From a checkpoint of a small mixture-of-experts model trained on Wikipedia.
Training: a variant of Adam for the experts, 5456 steps.
Below are experts of layer 2 (counted from 0) of a mixture-of-experts language model. Rows are named router (the router's row for the expert), gate (a neuron's input weights, with its number), up (a neuron's input weights, with its number), down (a neuron's output weights, with its number) and show model dimensions 0-191. Each number is 128 + 32 x the weight over its row's rms, rounded and kept within 0 to 255.
After each expert's rows: a language model's description of what the expert responds to. This comes from a sample of Wikipedia text that the model never trained on.

# expert 0
router [144 144 103 178 157 150  96 143 139 152 109 114 123 129 112  89 148  72 186 127 128 164 109 165 118 177 168 160 119 147 141 127 168  85  88  98 126 107 172 142 116 153 191  73 103  75 169 146  74 126 113  88 108 141 149 122 171 126  66 167 178 113 119 101 143 155 156  95 186  91 115 122 121 126 172 153 115 158 207 113  73 151 118 114 140 134  89 187  73  92  99 138 168 121 137 140 164 167 115  97 128 154 109 112 147 117 127 180 177  89 150  57 106 125 101 126 110 139 160  76 151  79 132  98 132  60 170 164 130  56  77 149  94  71 141  88  64  97 187 121 138 109 138 143 123 144 147 121 144 115 135 201 116 133 149 114  97 105 153 171 188 138 111 138 192 120  97 107 121  81 105 114 170 188 145 115  83 108 102 107 148 135 129 129 170 151 154 182 101 117 122 142]
gate0 [185 141 140 170 103 176  97 177  66 187 119 119 179 148 121 127 115 121 129 138  97 135 112 112 162 141  98 114 139 116 123 128 134 137 128 119 187 132 135  70 151 140 131 133 144 126 133 190 102 147 109 157  68 200 145 188 152 116 130 169 121 107 177  58 132 120 147 102 145  95 141 117 128 123 132 115 167 167 166 127 102 138 148 134 101 125 194 119 104 128  75 124 120  73 148 147 164 118 188 173 176 153 181 153 147 142 105 141 141 172 155 136 124 185 153 152 139 175 156 181 123 109 111  98 129 152 162  75 149 105  81 155 117  60 168  99 149 170 147 137  57  87  89 134 165 132 107 131 139 138 113 102 131  81  98 101  70 141  99 178 136  74 173 121 110 139 184  43 133 151  88 175 176 152  91  60 108 116  90  64 119  95 152  99 146 117 127 128 117 134  92  84]
up0 [154 137 160  57 110 126 120 115 124 158 166 157 132 170 107 182 146 118  97  82 133 143  84 135 108  86 116  58 120 108 162 146 115  51 119  98 113  85  74 148 125 158 165 172  88 141 150 133  97 203 147 139  64 137 128 154  95 163 119 179 181 122 124 136 116 189 113 156  75 183  90 153 143 147  94 180 110 118 116 178  97 115 113  91 113 108  36 108 136 131 171 133  60 142 121 124  96 134 151 143  91 154 135 131  90  71 169  91  81 125 113 105 130  53 117 139 178 155 165 147  91  78 137 130 100 119 156 129  80 174 133 141 100 115 144 135 100  88  95 107 141 111 149 177 101 125 129  83 114 147 123 123 119 110 156 125 112 115 144  92 164 129 127 174 170  83 154 117  78 111 167 112 116  90 140 185 153 150 122 157 160 140 122 116  70 103  88 190 184 101 169 166]
down0 [129 109 122  99 135 100 109 134 137 120 155  96 136  67 150 176 115  26 140 101 112 167  97 135 143  50 146 158 127  85 143 108 158 111 118 103 115 125 166 112 123 150 150 150 150 135  67 167 134 133 162 167  19 112 109  80  35 152 144  15 151 138  97 161 133 107  97 109 134 184 132 155 151 134 136  91 147  89  60 121 156 129 167 177 136 111 189 131 160 132 121 130 177 104 123 145 136  90 142  97 141 104 108 132 161 176 225 142 119 131 125 123 136 132 138 130 123 117 133 158  55  77 155 167 115 126 123 130 135  66 134 175 184  93  96 131 104 195 141 146 123 113 117  69 169 119 167 125 142 138 101 131 128 131 141 121 120 130  69 100 112  95 172 109  93 118 109 151 108 137 153 139 103  66 164 144 119 126 157 161 166 147 126 129 133 111 127 182 116 114 121 167]
Heads after prepositions

# expert 38
router [ 85 100 138 129 107 120  94 112 121 130 176 167 132 113 104 118 165 157 126 124 117  67  93  90 144 140 178 156 133 123 113 109 106  79  95  85 135 138 194 133 144  66 103 119 139 157 104 158  79 103 106 149 105 116 143 114 113  96 131 117 157 137 111 167 130  88  99 140  70 134 124 112  80 117  99 155 125 142 103 106 135 132 164 156 135 160  90 113 170 149 155 152  96 105  83  95 159  73  82 120 117 176 156 121  52 106 146 117 101 139 147 136 133 111  90 170 109  69 146 139 133 131 185 170 108  97 112 119 114 125 145 146 188 128 108 220  73 183 145 179 134 167 111 130 135 160 110 181 155 101 121 164 179 107  90 133 113 120 130 159 165 116 127  97 103 132 130 199 199 110 120  77 134 135 166 122 115 172 181 169 102  90 177 169  55 101 165 206 112 134 134 226]
gate0 [173 121 164 110 106  96  91 111  99 134 102 137 131 134 107 114  42 119  97  85 128 121 150 100 132 186  73 102 153 140 133 152 167 106 158  99 100 102 136 127 106 162 171 170  89 151  98 145 134 139 174 126 116 134 143 143  73 138 113 150 135 149 136 157 120  80  65  93 125 166 106 101 155 105 173  44 162 153 156 167 131 109  97 102 130 118 150 189 138  73 118 133 103 101 169 130 167 158 168 161  96 149 171 104  90 185 138  94 130 141 104 183 159 131  99 141 102 131 158 182 147 126  74 116 129 107 152  78 182  64  91 163 103 150 117  94 142  52  74  36 167  79 103 148 139 109  91 146 149 104 116  83 101  92  73 121  93 127 111 176 120 135 102  91 108 148 130  66 141 130 116  75 147 170 106  99 127  84 122 107 146 134  89  65 123 171 109  80 112  97 136 117]
up0 [133 128 121 105  87 161 126 155 111 143 134 155 149 137 160 191 176 164 161 118 178 129  94 126 110 128  72 136 146  97 138 176 104  97 145  90 120  85 104  93 161  92  87 162 111 133 135  80 102 154 170 182  96 134  81 160  79 178 168 169 140 126 158  93 118 105 142 108 132 180  97 145  82 228  74 192 189 135 120 171  93 178 149 114 159 119 132  69 153 159 131 117 199  92 145 122  85 122 161 132 111 144 164 133 173  93 168 104 134 137 172 150  87 167 120 113 137 146 159 140 141 157 103 123  91 102 138 101  75 149 127  99  89 117 122 139  87  99 105 124 115  84 104 136 114  95 181  66  96 164 166 129 125 127 121 106 164  94  80  98 143 134 132 142 130  74 181  86  60 167 209 149 150 150 124 125 159 128  81 131 148 130 154 125 100 103  65 125 137 122 187 126]
down0 [155 101 111 114 143 136 132 155 117 126 116 117 139 140 134 119 150  97 135 106  78 140 127  88 163  83 171 194 107 117  90 152 106 130 137  94 163 100 113 140 132 164 107 151 107 166 134 117 191  97 122 143  95 150 104  99  74 149  54  40 161 147 102 127 126 110 160 133 183 130 127 118 121 190 171  86  85 110 157 190  92  97 182 175  90 120 161 125 134 167  59 168 209 104 103 131 166 101 119 107 120 136 106 156 115 125 152 132  95 160 109  85 110 130  98 111 122 115 135 160  99 148 113 196 123 107 154  76 142  49 108 152 183 183 165 134 153 164 131 149  86 127 122  85 133  95 180 152 136 134  88 104 124 163 137  82  96 118 131 158 195  51 150 115 112 140  85 175  86 132  58 110  97 110 146 137 133 158 142 149 123 131 143 135 150 148 163 185 131  93 207 160]
Name punctuation and particles

# expert 51
router [130 145 127  80 136  77 156 110 172 127 151  98 128 175 125 166 164  99 169 153 106 167 116 146 140 121  35 132 181 181  94 112  68 142  97 197 142 147 103 162 160 182 136  85 150 153 117 108 120 170 106 161 111 129 162 143 184 110  94 164  87 110 119  90 139 115 102  78 111 157 121 108 144 140 117 159 151 142  90 129 120 133 174 111 125 143 133  90 111  75 127 154 136 108 151 100 159 110 128 143 145  50 158 128 127  76  92 104 138 129 128 132 123 121 156 137 138 146 196 119 116 100  86 137 146 152  93  87  96 191 133 100 111  88  57 233 131 107  93 128 156 147 155  66  99 157 170  87 144 128 139 122  85 131 142 162 178 172 176 137 170  70 195 118  30 157 148  98 126 147 114 143 118 154 111 112 144 116  93  92  97 121 119 125 171 134 129 103 140 197 143 117]
gate0 [143 144 166 111  99 116  86 154 140  90  92 175 137 143 132 102 131 170 156  80 116 152 109 101 186 183 107  89 144 162 213  86 144  96 146 110 141  68 151  55 151 125 123 102 131 140 107  93 115 170 127 187 122 127 160 194 104 160 148 129  93  69 112 138 118 114 133 117 120 115 140  76 134 109 193 129 135 177 116 154 113 153 121  90 133 117 210 117 119  78 139  99 120  43 113 146 149 165 197 140 150 116 172 146 146 152 140 120 125 170 138 165 151 120 147 119 134 115 153 176 133 146 118 124 139 156 138  74 137 100 124 121 131 101 155 171 107 180 146  57 106  87  75 106 140 139  79 119 127 115 119  88 130  54 107 145 113  90 161 163 109 172  87 127 131 113 160  50 137 155 141  66 165 172 102 119 180  85 118  81  97 110 113  65 136 147  82  99 106  85 129 101]
up0 [134 143 113 103 152 152 146 165 114 134 149 124 135 171 108 109 143 193  52  72  65 152 109  73 113 138 130 129 108  87 162 178 107  43 136 112 113 134 145 136 118  88 113 184 141 117 158 117 136 134 184 162  88 123 142 175  82 188  88 128 106 106 169 101 113 116  79 160 111 182 108 118 115 140  83 148 184 113  98 180  98 104  81 119 146 132 152  89 138 143 109 146  76 119 154 112 116  46 154 159 165 165 133 144 154 134 122  84  73 195 136 155  90 126  96 117 140  99 143 168  81 134 124 111 131 133 110 137 127 201 129 109 106 148 102 132 125 102  74 165  81 165 164 150 110  87 136  94 135 166 147 133  40 189 139 105 150 135 126 118 138 139 129 161 164 121 145 123  90 122 195 174 155 157 101 124 202 122 126 187 162  90  94 164 105 110 106 164 162  84 130 139]
down0 [129  87 106 120 177 102 129 238 149 146 147  98 106  75 110  83  77  58  98 114 161 157 108 148 180 113 135 207 155 118 188 104 147 120 123 159  91 149 116 100 187  84 110 146 179 158 115 105 144 157 131 179  88 126 121 129  54  79  94 119 111 189 102 140 151 138 157 125 182 172 187 116 118 115 115 156 136 121  58 134  94 118 162 147 138 104 109 112 156 130 145  93 193 113 108 103 135 118 141 122 172 133 125 109 139 100 143 123 141 114 125 132  66 162 158 162 164 154  99 133  86 129 115 148 131  98 108 117 112  94 119 185 187 126 200 153 134 191 151 151  88 189 101 115 178 121 143 117 126 145 120 110 161 145 130 127 135 135 134 132 115  63 139 104  73 123 118 181 117 165 122 121 149  92 159 141 136  99 121 219  95 167 166 153 139 123 124 178 177 118  95 110]
Starts inside parentheses

# expert 50
router [114  58 104 128 166 202 157 118  90 157 134 124 125 147 187  84  60 129  67  87 117 116 138  89 110 140 194 180  54 150 143 150 130 127  50 109 183 150  92 133 148 107 130 119 125 164 118 150 144 125  62 117 119  90 103 120 122 128 156 143 108 134 122  29 138 114 131 133 103 133 158 141 170  85 110 174 102 111 123 152 139 179 146  71 129 111 147 126 125 163 101 174  78 101 145 145 119  95  81 136 189 122 100 100 124  85 110 150 133  99 137 120 127  89 141 135 144 189 124 108 142  98 150 142 128 179  97 159 152  80 141 129 152 164 134 136 138 153 155  95 109  98 120 142 150 213 173 116 165  90  89 112 122  89 143  85 173 104 136  55 123 127 118 181 111  44  91 180 137 141 158 166 137 101  89 127 127 146 124  69  87 155 170  86 132 125 125 131 111  87 146 125]
gate0 [181 152 192 139 137 148 119 107 123  77 120 170 121 121  93 132 115 163 162  91 113 112 120 121 132 153 136 142 131 142 160 124 119 130 169 103 128 132 123 108  88 105 168 156 165  82 139 133  92 142 138 183 118 151 122 139 133  93 152 115 133 113 116 110  95 123 100 111 156 172 122  59 123 144 188 162 150 130 176 176  86 132  59 106 116 113 138 122  73  77 104 123  88 124 141  92 142 109 208 166 149 138 211 131  86 116  74  74 203 131 152 100 109 158  98 111 142 133 142 198  97 139  79  69 114 129 147  72 152 110  99 147 131 132 150 115  98 130 130  87 116 113 122 148 173 152  94 108 137  62 132 153 119 135  92 107  55 131 114 165 167 112 131 159 170 120 155  61 143  67 128  47 113 162 112 157 114  77 136 131 200 128 193 107 203 139 105 100  86 136  90  97]
up0 [ 87 162 116 130  81 128 112 141 158 201 131 108 118 136 139 165 166 165  99  89  96 156  80 102  79 133  28 102 124 100 126 123 117  93 113 127 119  90 102 106 100 130 124 142  33 107 147 163 155 126 199 143 107 131 114 138  88 208 115 163 122 177 132 104 194 156 152  95 126 173  89 151  99 149 113 109 148 138 113 115 105 111 123 119 106 159 114 171 135 127 144 103 163  72 167 144 109 139 134 125  93 133  82 119 122 114 200 157  81 135 118 134 122 182 169 112 103 117 180 156 129  83 115 154 115 109 140 134  97 137  85 120  68 101 128 127 110  74  82 157 186 167 121 110 107  64 171 131  91 172 140 152 117 150 205 127 129 141 153 174  98 109  89 172 139 121 131  98 110 155 125 190 154  86 180 145 160 109 129 156 116 119  66 119  91  94 102 159 150  66 172 164]
down0 [110 140 133 143 151 124 124 137 121 123 173  61 155  92  99 142  79  72 154 170 127 142 123 160 114  81 124 127 163 137 114 144 108  90  96 125 143 116 124 108 105 130 156 181  99 135 146 161 132 171 189  90  57 118  88 111  87 112 103 127 114 190 103 124 117 150 166  77  97 133 150 126 177 139  98 121 142 168 153  74 153  87 156 138 131 133 149 141 125 136 141 193 153 123 119 120 136 178 126  60 163 147 158 126 130  92 123 163 171  89 121 154 120 172 162 168 115 147 127 130 152  75 149 158 137 139 177 154 145 162 105  88 130 167 115 153 186 124 140 158 122 183  88  99 138 125 139 158 116 181 118 164 198 112 128 143 141 105  88 149 136  76 135 128  49  99  83 182  82 138 133 184  44 134 163 141 113 107 102 209  98 163 164 126 195 109 141 166 128 100 228 145]
Foreign word vowel pieces

# expert 16
router [123 129  78 122 158  97 164 155 132 138  94 121 128 183 130 108 160 143 133 106 165 135 125 117  76 106 157 145  74 170 107 115  89 132 146 117  90 146 195 192 176 143 156 140 128 100 180 115 125 124 110 135 132 123 150 110 109 145 141 163 143  77 175 171 142 116 185  88 129 179 109 145  92 134 127 119 114 120 128 129 152 172 154 154 128  94  76 112 107 135 100 118  84 177  87 141  82  94 164 132 177 139 172  99 201 127  96  66 151 116 148 122  77 158 121 177 150 132 131 143 104 133  77 122 109 106 107 138 175 149 120  67  95 118 138 119  87 113 137 131 147 126 215 170 111 189 176  82 125 174 135 191 101 159 161 128  81 113 199  80  79 132  68 110 157 152 145 165  56 171  95 149 124  87 158 116 108 114 145 152 123 197  56  89 139 180 113 103 110 115 146 128]
gate0 [146 142 135 128 153 148  90 123  90 145  86 119 133 147 113 114 152  97 134  84 102 145  74  46 153 163 105 130 145 151 185 115 138 150 184  95 124 115 126 139 120  81 151 122 159  93  75 181 108  77 138 135 126 144 143 154 128 100 131 144 132  92 148 109 127 176 143 140 159  75  88  81 133  72 170 204 100 176 150 142 128 119 164 112  76 168  97 148  95 129 141  73 111 115 138 113 154 193 141 147 130  72 160 155  68 171 132 165 153 143 129 157 186 124  96 108 138  78 140 182 111 146 145  84 150 116 100  93 180 122  75 150  60  79 169 129 166 100 111  91 117  85 107  90 170  89 123 108 121 141 126 131 104  62 125 107  90 116  74 133 104 173  75 143 134 161 159  80 129 157 119 134 186 128 140  72 167  86 146  78  95  70 104  88 143 146  75 154 141 110 106  83]
up0 [155 135 121 126  78 136 120 135 160 144 126 117 135  57 142 143 178 151  38 113 126 145  72 111 117 133 147 142 152 123  98 177 121  82  95 135  93 149 133 130 151 107 157 151  99 131 144 148 155 153 200 153 132 146 130 152 112 226 146 231 155 117 155 117 111 162 152 119  79 216 124 124 136 150 119 159 207 122 125 119 118 132  84 114 128 143 155 106 102  97 109 127 100 133 188 138  58  82 156 111 163 166 159 117 112 132 119 133 153 145 126 123  86 166 145 158 137 161 137  85 117  59 150 184 105 160 149 137  60  97 147 121 124 128 135 139  79  91 130 149 153 102  44 141 124  81 142 115 127 167 108 119 120 121 207 152 124 100 143 105 160 100 100 137 135 110 161  58 120 133 140 145  85  83 139 136 179 166  71 130 160 162 116 121 158  77 115 164 135  90 180 152]
down0 [153 130 143 141 132  85 130 143 153 120 135  64 116 115 139 175  74  84 111 133 145 116 102 136 114 109 125 146 128 117 117 162 127  99 129 129 154 179 117  87  58 107 156 157 147 156  71 164 159 181 171 101  79 138  61 120  62  93 103 105 120 179 117 148  76 134  91 149 151 166 104 120 128 197 114  87 166 156 112 102 184  95 154 138 137 115 180 124 171 100 137 161 208 148 159 127  89  46 103  85 118 172  86 158  98 133 126 171 149 200 107 163 104 209 167 157 109 135 124 137 119 111 135 116 157 154 114 112  97 121 157 109 119 131 111 106 141 183 104  91 116 117 154 127 168  98 131 153 166 168  83 162  94  87 195 112 161  77 116 150 158  53 139 118  97  67  95 122 123 177 115 133 152 129 166 145 141 165 114 107 136 118 196 130 107  76 124 171 113 109 122 139]
Pronouns in narrative

# expert 9
router [125 134 123 114 114 114 103 143 120 190 157 121 129 152 167 155  96 192  69 160 162  57 161 147 108 172 191 102 186 203 100 135  97  87  66 186 182 162 120 115 136 119  81 113  62 113 127 131 155 129 129  72 146 144 132 107 154  99  66 151 150 116 165 137  80 127 185 169 214 151 134 107  99 143 108 118 148 121 168 134 114 100 123 114 147 106 131 167 161 130 155 108 208 161 161 141 156 156 145 140 125 178  97 138 151  88 160 164 111  93 125 119 184 109 103  82 116 151  62 146 148 130  90 144 148 106 127 119 173 112 133 144 122  95  86  97 110 100 187  88 108 104 115 119 158 111  83 182 177 122 121 174  78 153 101  83  98 144 156  92 130 106 132 139 190 126 143 172 109  99 141 144 121 149 105 129 175  72 158 115 133 103 126 128 127 107 152 160 127  96 124 205]
gate0 [147 142 187  63 106 124  70 146 165 168 109 127  98  78 127  57 149 120 123  93 133 170 108 131 122 176  82 115  96 155 196 123 147 143 134 114  67 118 127 119 144 138 180 125  88 114 107 125  48 162 182 149 161 167 108 198  83  85 142 137  78 120 152 108 127 116  82 110 128 102 127  89 103 118 158  96 132 106 158 144 104 149 128  44  91 100 146 118 110  93 130 130 152  91 165 124 194 112 176 139 117 149 154 146  94 183  82  96 135 141 131 146 117 119 133 147 121 160 159 185  93 128 111 133 131 132 146   3 116 101  99 142 144  86  98 119 117 119 115 113 120  98  40 114 124 106 155 117 123 112 120 117  75 102 102 147 127 110 100 141 131 158 127  66  89 174 167  43 154  95  95 136 136 105  98 122 139  81  83  89 155 136 115  90 113 114  71 133 110 129 128 100]
up0 [150 156 115 101 117 149 107 112 120  78 158 148 160 171 117  90 149 174  96  79  64 146  91  54 140 129  84 117 137 118 147 130 115 110 118  98 117  75 109 118 100 135  94 178 121  89 140  95 136 111 160 163 117 132  99 162 104 188  86 163 133 140 133 125 140 141 138 160  51 206  61 119  81 165 106 176 160  88 116 190  73 111 113 115 134 159 151  83 101 145 130 106 139 146 153 128 138 158 186 106 101 163 109 129 120  65 103 105  94 138  92 127 144 148  90 135 142 107 166  98  68 125 113  90 147 152 123  98 118 181  86 112  60 157 164 135 113 104 124  84 111 121 110 181  90 147  83 125 128 152 115 110  76 115 172 120  82 149 177 147 157 118  74 204 166 129 139 105  96 153 128 112 110 102 107 146 203 152 116 166  98 145  71 134 103  78  76 171 165 169 119  94]
down0 [120 109 130 139 152 123 108 121 127 136 161  89 141  61 161 142  90 114 160  99 136 163  79  68 164  99 107 165 122  88  85 150 118 134 177  59 134  85 141 109  81 168 141 192 122 136  97 111 116 172 165 135  97 119 171 136  50 121 130  73 188 151  91 135 111 159  81 140 118 153 198 109 119 105 127 134 155 116  93 139 143 138 154 100 170 113 136 111 106 134 141 142 160 123 147 146 144  88 128  82 166 105  69  90 118  74 203  97 109 142  76 105 156 153 166 101 131 123 122 161 201 100  87 146 138  73 155  91 105 107 133 124 103 108  83 128 128 200 130  88 100 141 160 109 217  86 185 115 135 145  99 146 180  89 198 141 109 121  82 140 131 144 146  73  77 154 104 155  98 110 155 182 117  95 122 115 157 145 127 140 116 129 129 153  88  87 172 143 152 115 126 182]
Clause-linking conjunctions

# expert 29
router [169 103 105 153  62 170 126 125 148 130 140 100 117  86 102 118 122 168 138 116 115 119  56 130 106 147 159 143 101 128  83  56 126  99 107 131 100  87 112 189  91 106  82 177 142  81 111 139 182 122 154 120 222 165  83 122 150 165 141 102 163 151  97 195 103 135 125 136 139  51 119  83 104 180 161 157 160 104 111 156 151 135 107 143 165 164 174 147 115  96 167 140  94 117  63 149 132 147  65 144 172  96  71 149 137 142 107 166 145 164  99 128 140  76 141 139 101 103  88 170 113 119  93 131 124  97 133 117 148 159  89 135 112  93 101 122 175 163 185 124 111 165 132 120 177 125 116 128 117 143 111 176 122 160  96  89 125 157 112 102 192 109 144 181 152 128 143 128 192  84  66 137  99 118 169 131 120  90 142 172 115 123 175 120 111  40 104 103 133 124 106  69]
gate3 [102 116 140 146 166 143 105 112 124 184 121  88 151 106 140 151 179 133  21  90 177 144 102 170 101 142 150 127 173 154 141 166 126 115 150 108 137 114 209 122 154 150 181 141 107 108 113 115 123 153 106 153 104 134  67 101 106 177 119 147  74  90 173  98 157 157 181 115 157 121  87 129 106 111 134  53 120 136 148  77 110 143 174 144 153 116 121 132 115  96 104 138 135 119 142 162 102 150 158  89 118  94 106  61 169 166 200 143 117 130  82  85 138 126 176 116 113 113 140 153 153 127  77  87  92 125 151 173 139  51  76 163 168 120 165  97 145 125 103 142 121  76  98 170 136  79 119 122 162  65 165  88 130 128  94  88 123  97 113 187 113 142 128 144  94  95 105 102 113 134 157 113 123 163 163 123  67 107 122  48 203 158 144 132 152 165 112  95  84 117 164 135]
up3 [132  98 190 100 153 107 150 143 165 129 100 100 128 113 128  82 154  93 183 152 113 103 136 109 120 148 151 133  40 171  91  55 140 118  93 192 119 138 160 148 102 118 111  83  92 147  93 109 124  95  79 113 115 168 123 124  78 111 149 111  95 132 111 139 102 133 111 122 111  94 191 160 133  86 137 137 113  85 111 121 137 133 131  86 107  75 151 152  78 108 136 148 153 148 195 184 115 123 140 114 127 158 114 116 162 128 135 115 136  71 112 225 207 163 147 106  96 166 171 105 179 134  44 169 118 163 107 161 158  92  97 159  90 141  96 112 140 100 138 113 159 176  92  92 132 159 195 100 154 150 167 124 174 164  81 136 131 156 145 131 152 118 162 121 111 169  75 160 141  77 130 117 185  84 161 106 172 110 170  66 139 142 111 121 133 142  89  76 165 138 128 152]
down3 [156 125 108 132 203 130 100 137 134 118 149 157 120 132 131 130 133  88 112  93 164 141 149 225 123  98 124 135 116 174 201 143 149 141  63 196  90 163 114 135 117 173 135 144 122 142 142 154 134 150 149 154 167  72  62 132 152 143 111 160  65  80  99 137 155 136 135 167 167  72  62 153 177 147 177 171 154 177 127  69  85 150 127 120 163  75 199 129 134  82 178 139 128 150  92  92 162 228 174 150 137 151 153 148 126  89  99 141 127 126 112 131  83 168 115  97 131 112 130 124  84 113 118  93 108  78 126 157  63 118 137 111 138 148 158  95 164 116 143  82  76 143 135 134 105 137 146 158 115 107 148 136 131 129 181 106  81 174 153 152 100 141 139 108 162 132 138 119 138 151  72 136  72 131 142 160  46  75 118 137 178 118 102 144 108 148 125 127 105  92 141 142]
Postnominal connectors

# expert 55
router [111 174 141  80 112  99 148 208 173 121  89 125 131 135 106 140 113 147 132 198  86 159 139 103 165 139 119 140 117 158 140 148 105  97 128 158  98 114 167 171 146 106 160 109 104  64 146 159 121  95 189  99 116 119  64 104  81 153 172 165 166 124 178 177 131 108 129  86  87 113  99 149 131  92  84 107 117  91 127 166 109  75 136 136 126 106  85 168 104  92 118 135 112 113 173  44 133  93 147 111 116 169 126 178  96 205 133 125 143 163 115 148 138 148 116  94 109  94 120  90  84  45  73 128 111 114 163 159 171 108 111 196  92  90 120  89 192 144 119 131 137 139 105 135 121 114 190 132 153 119 105 121 156 151 105  83  93 166 182 148  98  85 109 113 103 147 184 124 110 169  76 139 190 101 105 129 162 173 145 109 107 169  85 125  77 107  89 155 127 131 135  95]
gate3 [185  80 113 130 156 133 129 143 137 176  47  84 128 135 157 144 171 100  83 135 138 149  72 162 103 146  97  73 142 110 169 118 125 125 170  82 129  90 119 128 144 168 140 138 182 132  48 127 169 176  82 106 186  89 110  53 141 134 148  91  82 120 126 103 142 140 167 142 135 132 112 194 172  88 124  81 119 133 167  54 100 143 126 100 145 106 157  99  87 120 143 155 149 178  91 122 148 167 140 108 122 110 106 112 160 129 156 107 142 130  78 133 129 135  99 115  86 156 122 125 186 111 146 136 130 142 124 111 152 157  91 114 133 184 104 119  91 156  72  92 169 128 106  93 131 142 102 131 101  82 156 116 167 149 143 119 151  68  96 192 173 133 207 102  79 117 152  57 115  83 102 131 154 194 139 104 102  73 124  74 173  88 137 165 147 137 126  90 101 131  95 114]
up3 [172  88 157 106 114 137 114 126 155 128 106 155 139 131 182 150 132  87 122 118 129 126 141  44 101 193 138  72 150 160 141 104 153 133  48 172 115 145 115 140 113  98 145 186  75 147 124 145 164 105  97 101  84 148 160 148 118 128  80 115  71 153  86  98  93  74  69 145  86 134 151  94 132 137 121 124 111 105 171 119 147  96 137  57  69  76  82 175 102 110 119 100 101 163  93 130 142 126 142 129 151 122 103 123 153 120 126 123 159  75 101 185 159 159 134 170  80 184 163  92 158 138  99 166 151 186 139 130 120 160  58 139 122 197 136  99 150 156  84 108 173 178  80  70 107 163 140 128  50 114 172 122 150 121  82 167 115 147 133 113 165 128 166 109 103 117  60 120 119 167 145 113 144 111 124 110  88  95 177 122 106 123 168  87 159 132 141 182 151 128 113 116]
down3 [101 140 114 113 139 135 127 122 116 142 142 152 125 181 131 123 121 133 118 160 199 128 134 142 153 150 123 107 139 137 129  98 134  98 145 162 105 134 105 137 139 172 124 128 128 137 107  99 144 139 126 112 104 128  94 108 102  79  78 138 136 164 100 111 118 116 103 115 184 139 125 173 164 130 138 176 128  92 215 128  66 165 140  96 122 198 124 135 108 152 142 200  47  86 147  90 118 127 145 155  96 145 160  75 119 146 106 157 130 116 136  73 146 138 117  89 132  60 132 120 122 126 105 149 159  81 187 106  88 179  66 181  89 111 122 120 178 148 100  56 106  90 128  75 118 112 122 153 182 173 143 184  66 148 181 128 169 141 113 137 199 206 118 153 124 139 184 127  88 148 148 112 155 167  55 115 138 142  66  42 169  77 120 157 120 120 126 181 118 129 152 154]
Articles and heading markers

# expert 46
router [123  96 122  95 160  79 133 116 129 117 127  96 152  91 218  98  90 155  55 109 114  76 100 114 103 128 103 124 152 109 141 149 163 138  77 199 145 131  75  57 120 161 128  98  49 129  62 117 100 147 142 163 170 124  89 137 201 139 100 123 144 113 187 105  76 112 126 176 145 186 134  77 149 107 121 122 187 123 146 131 125 100 120 151 113 112 186 189 135 116 106 152 159 141 106  82 159 128 161  99 127 169  97 102  90 127 139 126  79 115 107 130 198 136 128 103 153 163 140 167 148 113  92 129 139 149 118 128  90 195 129 136 120  79 137  86 112 114 112 156 133 130 142 128  92 109 110 125 126 179 130  58 115  87 168 108  92  98 115  98 160  73 131  80 124  60 134 113  57 126 154 101 146 126 123  97 161  85 176  86 164 132 119 119 156  81 169 129 166 146 136  83]
gate0 [172 120 188 131 120 145  63 133 158 163  83 112 154 118 145 135 179 141 153  93 149 189  67 106 157 137  78 120 103 139 147  92 181 124 123 117 123  93 106  65 142 119 171 174  91 113  58 161 125 167 166 142 122 124 129 172 104 125 137 158 121 111 179  65 180 138  94 125 102 154  87  95 102 120 149 101 150 106 149 158 117 132 102  95  76 130 133 139 115  71  98 100 130  73 130  81 180 155 153 136 145 112 161 125 102 182  98 111 175 152 196 131 144 113 156 103 165 160 153 171 106 105 132  92  75 160 121 111 138  85 121 150  83 130 169 130 106 129  82  96 105 111  65 121 168  83 138 123 177 160 105 129 139  73 121 139 105  53 104 158 145 144 119 112 147 141 129  54 120 172 156 127 175 161 134 136 111  79  80  65 104 159 107  68 140 132 107 131 121  88  94  59]
up0 [183 146 117 142  98 159 155 119 134 124 149 153 172 163 157 143 193 179 108  80  72 138  82  96 123 148 103  87 161  86 126 108 119 109 135  99 146 111 106 100  98 102  87 201 111  90 124 123 112 174 152 162  85 154 116 145 121 179 132 167 197 144 143 118 164 150  91 139  67 175  65 108 139 149 169 129 159  90 143 142 111 170 129 112  97 193 107 124 162 103 148  95 128 119 143 140 100  98 179 111 113 170 150 129 154 112  84  71 104 146 131 132 128 154  95 100 122 140 147 120 110 100 147  82  88 117 122 147 113 138 137 178  89 133 191 167  77  95 122 132 121 108 114 193  89  87  56 138 181 181 159 116 105 102 216 176 114 107 137 160 196 111  91 182 162  68 166  91  80 170 115 164 141 117 153 147 167 122 119 137 122 166  82 130 129 117  89 159 126  90 135 118]
down0 [135 127 138  97 133 104  88 164  92 103  98  45 121  69 135 118  98  66 100 131 139 163 127  94 194 108  97 138 145 122 120 172 139 121 164  84 130 100 143 133 135 198 127 103 141  83  81 152 125 135 178 147 109 150 129 131 111 130 122  94 155 137  91 156 102 134  68 145 116 177 142 118 126  88 171 111 189 133 135 169  98 103 146 107 109  97 124  87 147 119 102 144 160  87 158  85 140  94  94 114 177 151  68 119  78 173 158  87  97 134 103  87 152 146 138 109 142 136 112 145 143  79 128 125 150  80 244  88  38 119 113 124 128  97  98  65 170 175 140 129  72 132 103 107 221 115 176 145  79 128 127 195 119 119 163  89 139  96  82 122 165 101 141 111 141 127 128 105 126 133  93 137 154  94  60 147 107  96 175 123 117 167 146  94 115 102 137 157 103 114 135 130]
List items after commas